Experts of a small language model: vocabulary 4678.
Below are experts of layer 3 (counted from 0) of a mixture-of-experts language model. Rows are named up (a neuron's input weights, with its number) and show model dimensions 144-191. Each number is 200 + 40 x the weight over its row's rms, rounded and kept within 0 to 999.
Before each expert's rows: "comes after" lists some tokens at least twice as common just before its tokens as in all text. This comes from a sample of Wikipedia text that the model never trained on. Tokens count by the router's weight.

# expert 34
comes after: ".", ")", "==", " |", " =", "==="
up0,194,226,182,232,165,238,237,215,200,171,214,180,87,237,175,210,209,168,204,181,192,223,225,287,243,174,146,191,207,153,219,287,248,210,255,167,285,252,193,132,186,102,177,125,248,184,210,295
up1,223,245,203,207,225,189,140,160,200,140,148,234,166,226,129,249,172,221,149,155,229,221,284,190,276,251,175,113,246,196,188,127,153,256,217,232,258,206,207,219,224,230,154,211,224,188,197,222
up2,202,222,140,168,269,254,187,192,210,239,187,248,184,225,215,202,125,219,253,207,159,182,201,174,203,226,221,148,193,263,217,188,175,254,206,250,224,124,151,227,170,205,284,189,194,216,215,199
up3,200,217,215,204,222,203,173,169,195,183,202,212,250,252,192,230,228,211,159,198,187,191,279,164,223,228,239,160,229,163,229,229,263,270,171,283,170,179,212,235,297,232,288,237,170,237,216,176
up4,216,202,109,229,195,173,185,209,187,257,203,124,185,209,270,191,219,227,170,194,204,250,187,123,250,266,166,161,217,167,241,176,212,213,206,188,161,221,306,191,292,174,193,135,221,182,222,241
up5,136,197,245,131,223,195,101,173,193,197,219,281,317,217,175,236,140,219,181,221,244,225,169,132,211,169,199,178,187,243,185,189,183,200,281,279,155,142,150,247,154,194,268,166,235,159,186,186
up6,220,242,155,219,213,120,181,236,245,195,188,210,193,223,218,153,212,209,187,177,140,279,244,229,167,160,187,168,193,163,188,216,170,253,193,156,217,198,182,217,248,238,310,177,332,187,225,170
up7,100,222,153,192,245,196,163,155,188,100,206,196,136,221,199,228,165,235,216,192,145,200,243,211,225,251,166,183,188,216,196,221,188,209,249,147,254,206,292,283,220,216,300,164,228,65,155,121
up8,182,231,207,161,158,97,208,159,228,229,169,193,180,194,174,254,177,191,191,202,234,232,213,156,208,244,223,196,218,238,189,170,182,215,183,209,260,244,209,207,98,230,257,151,202,242,145,259
up9,192,209,215,197,192,175,187,284,194,193,110,252,148,201,164,138,204,230,285,190,233,216,230,244,114,198,233,177,207,197,203,234,181,206,162,202,171,215,192,325,192,143,143,233,276,160,210,241
up10,157,257,170,177,214,132,213,134,215,145,137,211,198,207,181,249,204,181,221,125,271,211,156,299,254,108,243,214,231,173,206,281,137,149,224,230,159,165,151,194,137,219,183,221,242,199,228,166
up11,203,203,133,212,175,265,192,184,166,222,219,142,185,207,177,228,224,139,177,137,151,205,275,239,190,204,198,172,240,182,284,203,153,149,230,183,162,175,280,212,221,164,276,119,264,257,252,244
up12,202,212,147,160,195,194,216,185,184,254,188,177,255,208,274,186,163,150,219,220,219,219,250,209,132,154,237,212,193,174,222,217,172,144,204,147,219,124,194,253,183,231,183,126,281,239,263,195
up13,255,242,126,239,258,197,179,228,184,128,184,204,151,208,219,259,198,236,209,201,246,230,163,191,178,228,133,196,212,164,233,245,267,131,237,188,229,156,276,203,229,163,163,218,199,229,185,231
up14,199,241,215,192,249,185,161,206,217,206,233,232,231,195,224,214,202,207,170,224,211,160,153,208,209,164,216,203,211,218,250,135,139,196,200,171,211,120,176,126,180,237,219,180,157,203,203,136
up15,184,232,155,247,191,197,130,174,200,168,232,178,237,236,172,186,224,266,192,228,124,245,200,189,192,229,159,176,168,173,254,164,226,166,124,196,239,181,209,243,188,208,301,187,273,137,138,138

# expert 4
comes after: " |", "|", ";", " (", ":", " on"
up0,212,253,166,184,231,168,201,198,215,188,226,176,198,220,166,243,257,202,181,232,221,207,192,158,140,217,210,182,228,221,234,187,183,206,145,220,165,297,216,96,150,170,151,143,225,267,187,194
up1,121,223,193,218,151,195,155,308,214,165,227,197,193,224,233,231,129,206,244,169,165,207,170,209,204,170,138,217,217,140,248,255,170,172,276,235,201,139,207,229,249,235,283,195,188,188,100,202
up2,200,193,161,216,197,215,201,243,228,212,121,172,248,220,168,202,235,221,185,189,219,164,160,178,166,191,184,227,184,178,284,280,202,199,243,138,253,154,206,171,161,233,197,181,148,200,175,176
up3,180,167,206,214,233,118,188,162,197,221,240,176,203,153,175,273,192,212,259,266,247,203,226,320,244,179,175,230,279,172,144,110,165,211,203,149,164,273,154,168,195,169,164,127,199,206,180,168
up4,187,134,212,227,203,239,195,165,203,146,207,153,253,188,204,221,138,205,155,237,272,157,222,183,203,246,151,160,144,254,244,211,166,144,214,284,136,238,204,176,203,242,160,241,271,165,153,231
up5,225,252,165,288,198,138,228,299,172,202,267,203,206,178,209,179,209,210,110,168,181,147,136,227,234,207,173,235,183,254,228,224,209,204,196,211,129,249,158,184,121,229,153,212,258,188,215,180
up6,103,213,239,248,217,175,193,188,228,193,248,152,254,173,185,121,227,229,249,251,183,210,123,296,203,195,152,243,210,176,159,269,136,179,167,209,215,278,170,212,234,234,145,281,188,146,179,221
up7,206,134,185,195,137,208,177,161,159,188,158,219,239,209,143,244,151,258,168,274,231,187,305,202,236,270,194,187,173,208,180,178,156,195,183,253,155,227,172,257,199,200,163,200,226,243,258,224
up8,133,229,217,198,224,267,206,225,211,202,136,196,258,287,144,232,204,219,196,168,226,220,184,241,221,219,230,189,132,145,191,194,199,217,222,181,199,183,149,163,264,217,180,261,265,174,179,174
up9,276,200,161,226,210,114,161,243,156,165,195,213,232,168,183,161,186,246,141,239,252,190,228,191,191,206,171,192,157,138,242,106,202,183,210,175,224,178,243,233,152,219,232,193,213,269,229,197
up10,184,183,175,164,152,275,189,178,204,250,196,194,282,300,164,282,203,215,184,218,254,235,254,196,203,241,182,266,187,144,259,171,204,220,190,220,225,152,219,167,161,242,236,249,201,229,187,211
up11,125,177,215,255,158,249,172,242,193,177,143,206,169,272,181,173,179,216,191,155,155,228,172,200,188,109,197,195,156,203,183,129,149,201,264,210,125,219,241,241,189,203,227,185,264,188,209,194
up12,173,259,184,234,163,207,227,208,248,179,215,130,221,291,195,235,182,247,192,205,151,210,212,155,184,252,286,260,192,208,189,69,150,192,202,215,230,159,210,226,135,182,263,190,197,226,180,197
up13,175,224,229,271,193,185,147,168,190,92,136,219,196,202,192,216,263,203,227,206,198,229,119,217,207,152,276,263,195,203,211,198,198,188,167,198,167,145,203,189,200,176,219,199,147,211,136,239
up14,216,216,172,199,208,185,116,238,208,266,234,207,218,245,181,182,267,159,251,187,213,263,208,139,190,187,271,241,167,194,201,209,223,190,213,173,121,127,211,126,220,114,205,179,229,194,175,223
up15,194,285,213,230,161,265,166,119,185,229,166,175,193,211,163,162,231,160,240,147,220,234,183,255,186,166,180,262,148,227,233,192,217,279,163,243,222,140,174,155,196,178,249,166,215,165,216,186

# expert 5
comes after: " |", " the", " M", ";", ":", "|"
up0,211,188,196,200,196,193,145,208,215,171,195,207,241,228,158,262,150,233,175,223,288,223,193,207,227,179,183,196,161,155,118,107,253,194,173,223,153,175,210,322,162,260,176,173,197,214,215,234
up1,188,183,168,139,163,192,162,209,203,168,202,207,192,188,186,173,162,149,226,212,226,206,256,285,190,216,166,191,135,185,213,159,138,214,235,175,206,218,248,146,159,208,200,185,218,212,213,217
up2,180,164,196,207,191,157,167,185,241,216,138,172,156,238,228,186,173,165,194,270,221,186,231,261,174,166,181,305,112,209,175,185,220,226,199,216,128,176,246,171,114,242,240,200,221,129,275,227
up3,288,217,256,232,210,151,197,168,217,195,200,158,170,200,98,157,197,218,154,165,236,171,176,194,147,185,225,178,138,174,154,240,254,249,183,212,229,157,183,274,209,203,199,225,228,278,159,238
up4,209,165,143,170,193,257,248,249,198,266,252,236,231,178,192,146,210,185,160,156,204,271,175,214,140,120,247,133,200,175,237,189,137,186,248,255,206,210,161,181,200,135,161,214,208,204,137,131
up5,180,218,185,276,264,177,227,223,181,194,239,211,191,126,152,181,167,260,220,159,183,212,187,201,235,230,235,235,131,159,177,209,226,152,249,170,205,226,194,170,289,190,133,224,263,242,145,186
up6,166,149,147,220,228,190,161,187,180,218,293,204,164,207,135,231,166,214,189,199,250,167,215,169,188,172,170,184,201,205,263,237,157,208,155,236,244,218,246,195,191,156,214,246,233,128,244,216
up7,145,261,235,133,227,135,223,346,174,177,123,226,196,235,145,195,161,231,233,208,242,208,176,263,205,119,203,205,246,181,198,191,195,175,261,122,196,204,135,258,197,137,174,197,192,229,236,251
up8,140,222,186,229,159,247,206,115,186,148,212,194,210,273,166,267,180,218,155,153,209,192,197,232,217,223,212,154,178,205,247,219,204,211,177,238,153,268,131,175,224,184,156,250,256,255,208,213
up9,123,305,187,186,151,124,177,259,205,176,201,178,227,201,214,126,193,196,246,280,262,191,166,212,187,227,247,238,151,211,235,281,204,192,224,115,109,183,191,188,196,190,143,161,184,262,237,298
up10,194,154,182,174,222,255,117,141,152,234,153,219,177,213,219,175,106,178,200,178,211,224,232,222,185,249,162,205,231,192,275,230,189,138,198,180,184,137,148,177,133,273,166,252,121,156,247,210
up11,248,225,141,146,250,133,150,208,172,148,157,208,167,187,227,165,192,180,203,215,249,214,215,159,233,160,239,212,241,163,198,261,196,211,273,142,205,203,207,212,234,276,234,161,145,155,200,237
up12,211,155,178,212,228,198,218,173,134,207,260,181,186,155,228,226,157,182,206,141,275,189,260,186,237,234,161,238,231,191,158,204,209,207,210,243,231,202,238,186,198,194,237,192,261,125,129,161
up13,205,193,190,90,153,229,178,232,174,156,170,146,145,200,200,171,151,200,204,192,213,231,275,169,186,173,191,210,224,178,177,163,163,176,267,185,164,262,180,256,116,209,208,146,171,142,203,211
up14,159,175,187,210,186,235,194,187,146,288,221,154,212,230,201,205,196,167,206,183,203,174,117,222,173,172,228,140,170,171,249,223,127,192,211,236,191,207,273,212,206,198,229,193,176,106,130,181
up15,260,124,224,282,142,213,199,178,97,180,291,215,155,217,185,214,139,230,160,217,210,239,229,185,257,250,238,234,165,218,79,246,153,185,208,170,191,213,187,163,250,214,214,235,226,248,105,164

# expert 12
comes after: ",", " in", " New", " October", " November", " March"
up0,213,191,134,218,197,208,183,172,159,186,181,123,213,219,181,192,200,217,193,160,195,223,185,207,183,169,223,211,230,248,214,224,159,223,236,130,238,232,249,158,161,138,296,210,173,286,264,228
up1,132,227,182,152,238,204,163,182,148,183,140,203,252,222,167,208,185,179,289,253,149,222,228,152,195,208,235,146,192,166,150,193,152,245,176,271,293,126,215,281,234,217,170,273,198,277,184,236
up2,201,178,169,178,217,219,188,146,115,282,241,230,214,237,194,171,238,154,205,188,143,201,238,223,155,151,260,200,209,225,168,220,147,238,119,183,191,246,204,193,176,188,197,183,183,199,238,169
up3,157,183,205,142,183,196,191,246,221,216,240,209,245,264,167,249,259,225,202,255,207,162,251,181,197,129,224,161,239,260,217,82,207,163,203,260,187,194,240,244,221,203,153,214,204,165,286,259
up4,236,208,153,222,132,224,156,248,201,220,158,155,214,243,201,144,198,233,232,280,187,220,221,246,157,165,166,139,187,293,251,168,215,146,241,254,274,176,202,198,214,203,218,210,137,204,226,204
up5,194,164,231,257,200,200,257,185,244,212,211,171,234,214,187,198,147,225,192,235,177,256,233,197,192,148,143,185,196,139,225,192,193,166,238,139,210,197,245,290,243,233,199,106,112,209,135,158
up6,189,239,144,168,102,268,128,164,199,232,129,168,176,217,147,240,149,157,299,245,154,195,196,222,227,165,273,221,137,158,262,220,182,189,247,247,160,190,138,303,228,193,186,246,192,201,248,153
up7,176,140,197,216,187,140,225,205,230,193,220,132,209,229,183,198,140,237,255,206,149,175,284,178,202,232,225,232,235,146,222,172,166,223,189,204,196,259,211,228,209,227,149,132,150,195,134,212
up8,263,239,182,265,210,186,173,144,209,187,174,123,218,216,184,225,191,202,199,203,139,300,217,187,163,175,174,161,179,191,196,235,223,240,209,196,216,215,195,197,248,200,229,211,93,254,187,179
up9,220,195,217,272,254,125,173,168,325,156,228,177,143,211,123,207,231,202,253,263,136,217,239,297,108,228,182,175,172,174,152,171,194,257,263,216,195,216,140,258,247,222,265,205,128,198,207,150
up10,274,192,224,230,148,192,174,195,202,231,160,141,182,218,166,156,315,199,220,193,191,201,164,224,214,210,236,201,132,165,218,222,205,223,233,209,157,263,174,219,150,213,207,230,176,281,204,126
up11,215,243,141,256,170,244,206,181,177,158,246,235,187,194,163,223,145,211,243,251,110,199,213,212,145,213,124,166,180,199,240,215,210,239,188,124,279,196,159,253,181,140,128,167,176,263,177,239
up12,200,137,185,261,138,157,173,139,270,256,257,207,273,212,159,142,153,209,273,231,175,195,183,147,168,241,287,213,168,211,211,202,254,132,204,191,169,221,226,227,202,197,234,215,105,263,150,175
up13,214,203,199,198,198,203,180,279,277,159,201,202,240,248,175,124,201,150,282,210,169,178,274,260,206,218,179,181,133,154,163,251,153,253,161,133,149,214,132,224,231,249,226,171,210,200,217,156
up14,79,150,190,211,179,165,207,216,142,272,215,164,214,234,170,200,153,223,312,261,204,186,192,182,201,242,136,252,181,219,227,202,180,209,175,98,188,212,211,233,224,143,205,154,112,217,108,181
up15,209,223,128,185,216,207,211,191,216,145,226,213,192,218,158,122,216,265,274,139,168,241,123,215,158,236,211,145,201,287,265,208,183,179,206,271,208,172,208,196,142,223,196,203,163,142,187,129

# expert 48
comes after: "-", "|", "–", "199", ".", " ("
up0,135,203,158,207,151,135,131,253,172,266,153,184,190,240,255,166,141,147,151,209,197,203,208,191,184,180,221,211,291,188,252,232,263,192,212,262,186,185,255,178,144,234,201,247,190,217,192,178
up1,187,256,156,151,226,195,200,204,196,206,160,225,213,310,227,194,145,194,238,182,182,205,136,177,184,260,183,125,256,200,216,157,164,179,125,207,148,215,242,114,185,141,128,270,185,236,243,187
up2,165,207,100,192,236,202,174,230,188,197,197,117,146,198,152,153,167,201,160,219,259,244,216,243,290,138,280,148,213,247,224,235,177,133,236,168,219,212,240,175,274,189,119,246,153,137,200,221
up3,201,282,274,195,134,192,127,175,274,198,145,180,189,234,120,233,126,130,188,148,196,214,246,189,211,211,201,215,224,249,216,223,194,214,186,279,210,192,188,222,118,168,241,184,199,182,168,243
up4,207,223,233,146,180,190,160,157,175,245,199,172,165,193,140,270,172,180,187,210,199,290,212,209,226,193,194,133,177,240,282,229,151,183,231,169,220,193,159,182,145,229,172,198,117,208,225,289
up5,238,194,234,236,132,220,193,153,241,223,184,227,231,233,220,270,181,167,202,204,202,239,240,229,130,179,156,167,174,159,286,228,222,223,249,192,246,186,173,274,176,189,198,157,126,192,214,231
up6,96,175,198,206,170,186,185,233,152,175,225,189,192,230,178,252,165,182,200,217,156,226,225,166,227,204,149,189,193,202,193,179,181,215,219,229,242,216,276,209,104,214,259,121,266,158,126,240
up7,110,164,247,172,200,243,191,162,302,185,281,196,243,255,126,155,173,275,196,163,136,207,209,261,253,153,193,197,198,117,195,151,193,130,172,176,217,185,175,188,219,194,240,130,213,224,168,234
up8,196,235,166,275,171,207,164,241,182,184,196,157,154,192,145,145,144,238,189,228,136,256,229,161,227,194,225,189,254,170,227,129,125,171,274,210,248,167,226,242,227,176,185,176,186,204,123,195
up9,196,188,230,164,200,264,197,199,289,235,227,213,277,245,168,127,108,204,260,230,156,183,239,189,149,168,182,213,163,189,212,150,176,139,205,203,215,167,257,274,158,223,287,206,228,193,153,223
up10,166,223,191,212,206,204,172,224,227,154,151,217,176,205,173,247,145,142,190,179,238,287,262,201,135,151,161,168,138,271,170,195,91,213,261,205,243,242,146,181,216,200,155,242,258,244,239,154
up11,157,219,186,239,204,195,224,191,245,225,185,255,194,266,191,275,145,157,154,216,259,224,120,272,177,150,236,159,178,177,311,174,211,156,189,245,158,191,128,202,163,250,154,214,245,201,202,230
up12,196,209,164,247,216,230,176,223,177,184,196,180,164,221,206,176,153,311,232,139,163,241,210,185,183,125,233,207,176,254,167,190,148,209,229,193,165,209,157,201,237,220,173,256,214,193,176,250
up13,137,170,182,198,231,191,178,142,261,164,251,212,277,243,176,222,171,207,138,147,186,214,256,176,205,203,265,186,135,205,187,118,236,241,234,227,150,251,238,192,171,183,154,160,240,208,216,128
up14,260,212,186,218,254,178,176,227,168,232,197,186,146,189,106,172,213,205,195,151,180,232,183,196,183,173,160,176,201,265,170,109,209,167,235,214,162,263,229,207,160,186,147,235,223,179,181,204
up15,222,227,196,215,197,144,229,201,262,221,203,235,195,245,250,117,87,172,175,156,188,202,185,238,161,186,171,212,166,109,251,198,208,195,135,187,114,261,244,137,271,235,277,177,227,155,180,157

# expert 31
comes after: " the", " a", " to", " The", " his", "'s"
up0,168,185,157,235,158,196,190,246,174,228,154,154,217,232,164,186,166,299,203,208,159,251,183,259,209,181,271,163,163,227,175,228,139,258,191,151,235,192,212,134,196,234,239,171,230,164,256,229
up1,143,234,220,189,220,187,271,247,203,177,186,177,197,236,169,163,211,260,226,263,135,282,165,219,145,216,175,206,176,203,194,282,143,260,227,204,238,160,196,180,118,194,240,194,210,168,188,161
up2,234,234,244,227,136,210,164,191,214,142,207,192,268,190,181,179,162,253,180,135,229,240,254,259,182,139,229,187,272,145,169,222,138,150,246,188,250,181,310,208,133,216,211,227,201,220,253,195
up3,94,262,200,156,199,191,178,230,240,223,166,239,125,224,192,226,214,229,231,223,217,257,220,194,203,167,188,139,195,183,150,217,200,256,252,182,169,260,248,187,156,142,161,181,254,236,135,198
up4,201,202,193,188,199,212,145,196,192,177,249,264,229,213,164,229,179,194,300,191,196,273,184,214,216,152,172,240,159,232,199,216,141,207,251,171,280,192,130,227,221,202,208,196,263,174,180,195
up5,185,207,192,186,203,253,200,188,238,200,265,242,228,239,196,132,160,206,265,251,130,298,171,224,158,238,175,119,124,138,165,174,134,182,204,248,254,196,216,231,222,221,151,267,174,214,149,164
up6,198,171,168,215,176,147,184,264,166,182,124,172,199,217,205,213,154,219,166,237,170,238,222,261,168,158,134,115,277,200,127,220,189,237,314,185,276,235,207,220,219,159,151,139,126,101,149,222
up7,144,214,167,198,136,235,200,281,256,204,203,181,289,216,170,201,110,161,220,229,188,220,209,164,148,106,230,196,223,203,205,231,256,158,241,116,230,209,248,316,197,220,173,181,165,246,219,278
up8,229,188,219,286,143,194,169,132,267,240,135,168,207,211,193,211,102,221,251,204,168,265,170,258,176,220,138,200,153,165,181,184,153,229,317,155,290,246,195,242,219,253,191,215,129,234,115,212
up9,179,233,191,144,143,215,202,255,135,187,167,183,246,230,209,105,202,242,185,229,203,237,228,228,60,230,217,225,244,143,208,182,160,171,142,246,237,210,227,215,204,114,153,234,196,256,218,229
up10,190,188,167,194,221,208,118,128,267,158,227,204,211,210,180,102,161,191,259,208,166,216,221,237,213,110,220,204,235,176,302,173,246,192,267,200,272,270,187,172,110,257,194,147,190,203,197,175
up11,117,216,171,154,212,190,178,223,231,183,226,190,216,268,190,192,192,241,220,193,259,188,168,210,203,191,164,242,177,132,235,172,186,222,200,228,118,166,188,254,238,225,236,101,203,201,236,132
up12,264,225,227,136,189,205,145,202,185,135,160,191,191,166,195,192,207,209,191,151,193,197,147,262,234,171,218,199,295,213,215,250,223,170,202,218,271,187,312,215,203,226,291,212,129,210,210,223
up13,266,205,228,207,223,198,143,239,217,170,290,156,192,222,206,186,186,152,279,220,186,270,222,161,114,271,180,202,164,194,197,156,218,155,218,195,242,263,207,169,226,178,226,226,209,196,171,241
up14,270,306,206,178,178,201,154,173,164,157,176,211,202,186,191,172,207,223,118,209,269,216,233,127,196,301,200,242,203,153,196,173,203,130,182,269,118,256,230,208,191,193,172,233,151,153,197,243
up15,174,138,196,227,205,171,216,212,127,231,256,193,294,220,200,152,206,194,157,177,180,221,218,200,109,269,182,149,205,236,201,164,174,131,234,189,206,274,201,202,172,229,195,165,162,193,119,229

# expert 62
comes after: " a", " and", " the", " to", " of", " was"
up0,145,223,148,164,242,193,224,226,101,163,153,204,252,240,224,162,215,268,158,214,211,144,169,241,251,157,162,197,107,227,194,226,134,254,234,110,239,127,198,187,219,285,189,212,221,210,238,158
up1,262,216,203,217,171,231,213,185,217,211,157,183,225,202,130,226,166,176,210,192,245,259,197,269,210,175,165,120,145,196,227,260,172,200,303,127,191,181,182,166,224,188,213,231,140,174,236,196
up2,111,252,191,204,195,203,124,167,141,223,194,179,238,212,137,189,176,224,175,167,114,202,219,235,228,206,192,161,209,192,155,186,134,238,231,168,294,162,193,241,229,236,245,143,144,120,222,211
up3,216,217,219,280,146,177,243,158,195,193,201,206,180,202,199,214,121,238,241,180,229,184,197,248,278,94,209,203,118,175,152,200,222,228,307,219,202,116,117,232,176,224,195,196,224,120,140,242
up4,212,271,167,168,239,179,120,239,142,174,216,194,187,258,169,190,204,176,200,190,202,177,135,230,148,221,173,110,253,221,200,196,189,245,181,203,168,185,244,141,228,212,232,258,206,227,189,270
up5,164,172,187,245,197,168,224,211,174,278,224,183,234,217,244,211,218,237,153,199,176,193,198,192,235,153,190,236,226,123,210,178,173,178,191,217,135,112,228,187,213,183,199,129,175,218,187,216
up6,124,230,129,145,187,193,162,144,101,162,230,215,227,231,150,211,134,259,253,184,214,170,227,217,250,165,242,165,228,207,224,165,213,173,223,192,131,211,235,240,226,174,143,102,196,188,223,180
up7,187,199,250,220,227,139,177,120,130,216,154,193,150,187,253,166,195,269,169,181,215,230,164,213,263,204,164,132,264,223,210,209,189,101,192,211,184,171,224,197,247,188,166,96,174,228,261,204
up8,168,177,141,186,234,251,197,159,159,180,170,178,250,213,145,203,181,207,235,84,161,149,204,241,262,235,200,221,276,179,282,121,203,165,189,252,173,219,241,203,142,210,214,174,270,243,165,153
up9,153,226,251,215,140,197,190,224,197,205,181,213,195,204,161,179,233,203,267,179,194,148,227,136,212,150,152,230,152,166,231,173,212,163,161,237,235,141,238,204,244,189,210,199,187,144,252,234
up10,114,273,224,179,212,192,172,257,124,159,232,192,248,247,199,142,153,230,163,176,181,198,225,250,196,130,184,211,182,197,178,183,175,217,242,180,157,220,178,209,205,211,180,171,227,214,238,190
up11,128,256,195,184,145,211,209,223,113,247,230,223,169,253,122,199,145,249,167,162,196,213,249,223,197,174,166,166,224,194,218,219,248,250,193,188,138,227,177,173,222,203,236,235,178,162,264,186
up12,188,149,79,240,253,245,172,174,119,186,241,172,151,243,201,139,225,198,230,126,211,205,233,236,196,151,233,217,190,198,237,158,172,209,203,203,219,233,201,179,133,203,193,141,173,210,204,134
up13,209,234,144,179,274,138,191,256,191,211,255,125,192,212,215,160,194,213,93,197,222,173,196,244,207,243,203,165,181,167,196,180,266,237,236,217,184,138,226,216,211,245,182,183,211,87,107,176
up14,115,178,151,236,119,215,230,230,180,165,275,185,193,256,224,177,194,173,217,186,143,195,198,210,171,166,205,220,196,262,224,245,199,240,232,181,230,176,139,163,146,210,191,161,253,272,181,198
up15,225,254,134,228,262,236,229,175,142,190,186,208,230,202,193,146,213,211,157,196,211,223,232,226,160,166,233,231,217,134,213,128,187,221,160,184,196,179,193,192,154,219,167,158,263,220,173,238

# expert 8
comes after: " the", " a", ",", "-", " of", "|"
up0,210,133,190,239,218,195,192,225,183,228,233,166,253,189,154,150,291,199,175,219,255,151,256,232,187,158,95,221,152,246,244,220,192,245,234,269,188,260,161,200,143,204,160,163,130,186,206,178
up1,123,229,190,217,196,203,168,164,214,217,258,214,245,197,185,151,189,204,181,227,282,139,203,204,247,192,179,183,128,159,230,229,238,222,234,257,149,222,184,157,211,178,231,226,133,273,197,149
up2,210,246,142,168,226,171,229,216,167,236,157,205,164,212,190,162,186,236,160,195,185,203,291,229,210,163,185,189,210,116,283,188,252,240,214,231,203,245,234,242,150,263,232,200,267,216,195,127
up3,179,254,170,234,143,260,195,232,243,187,215,201,159,192,155,204,168,202,267,233,155,252,269,169,166,144,142,159,219,210,247,208,178,205,266,167,195,163,223,203,211,264,170,162,184,248,203,185
up4,167,164,152,185,236,119,208,190,162,282,216,184,213,289,243,171,217,192,141,223,219,193,268,217,224,177,139,204,137,163,186,181,251,259,232,190,156,200,259,207,191,228,179,177,205,238,175,150
up5,201,181,232,169,82,199,232,246,234,183,256,233,190,179,228,227,116,215,227,264,120,221,271,241,166,207,261,197,185,191,203,147,204,121,169,132,133,116,266,261,221,163,243,149,182,187,203,258
up6,209,210,159,158,168,155,210,125,222,216,282,220,199,242,178,240,229,165,241,188,238,159,213,246,193,170,207,160,164,170,253,188,136,208,115,166,253,120,172,204,236,219,250,177,150,183,165,205
up7,147,164,240,213,202,239,152,195,172,230,236,185,229,213,171,223,222,162,202,245,273,186,231,243,215,190,192,253,193,173,214,159,185,223,133,134,240,291,171,209,238,163,156,143,131,232,183,272
up8,109,215,224,187,180,215,119,228,157,223,184,170,235,273,173,135,264,162,237,228,209,172,261,245,192,245,228,247,200,219,170,247,133,154,224,180,237,235,192,235,198,136,177,158,133,266,165,258
up9,194,236,253,176,126,211,186,151,236,171,242,116,219,271,163,241,208,193,132,220,234,264,188,195,133,207,306,183,249,197,196,224,206,160,165,91,201,127,181,115,192,141,189,178,191,163,163,186
up10,186,210,212,157,199,186,189,148,174,210,123,191,190,300,150,234,231,200,184,152,273,175,224,140,170,193,230,198,221,220,269,222,179,194,171,164,172,203,183,257,190,176,220,186,169,279,208,249
up11,175,227,162,205,155,241,194,159,214,238,211,217,188,218,189,158,195,212,191,112,226,179,226,199,177,151,199,141,162,266,157,201,111,244,185,165,188,220,134,218,106,283,205,263,232,276,209,202
up12,165,194,210,154,179,215,132,157,235,165,214,202,221,256,166,197,219,157,226,147,162,184,220,227,207,196,231,210,243,209,213,226,194,207,163,236,207,233,256,198,203,204,162,179,202,215,269,148
up13,185,190,178,155,187,173,193,116,232,114,262,141,208,189,196,222,185,153,214,202,93,260,185,241,175,242,290,173,225,141,204,181,226,159,291,200,216,215,207,161,231,160,200,163,183,166,215,219
up14,190,196,165,111,219,154,205,94,138,220,106,186,230,220,167,230,200,235,194,154,237,181,185,256,147,208,238,99,292,213,241,132,198,215,207,198,206,244,153,168,147,181,204,160,205,237,196,228
up15,203,265,246,224,193,180,161,243,238,206,122,138,250,221,217,226,239,207,228,216,299,245,171,224,109,223,241,205,238,238,240,217,183,215,172,261,138,153,196,197,180,159,168,204,262,201,216,221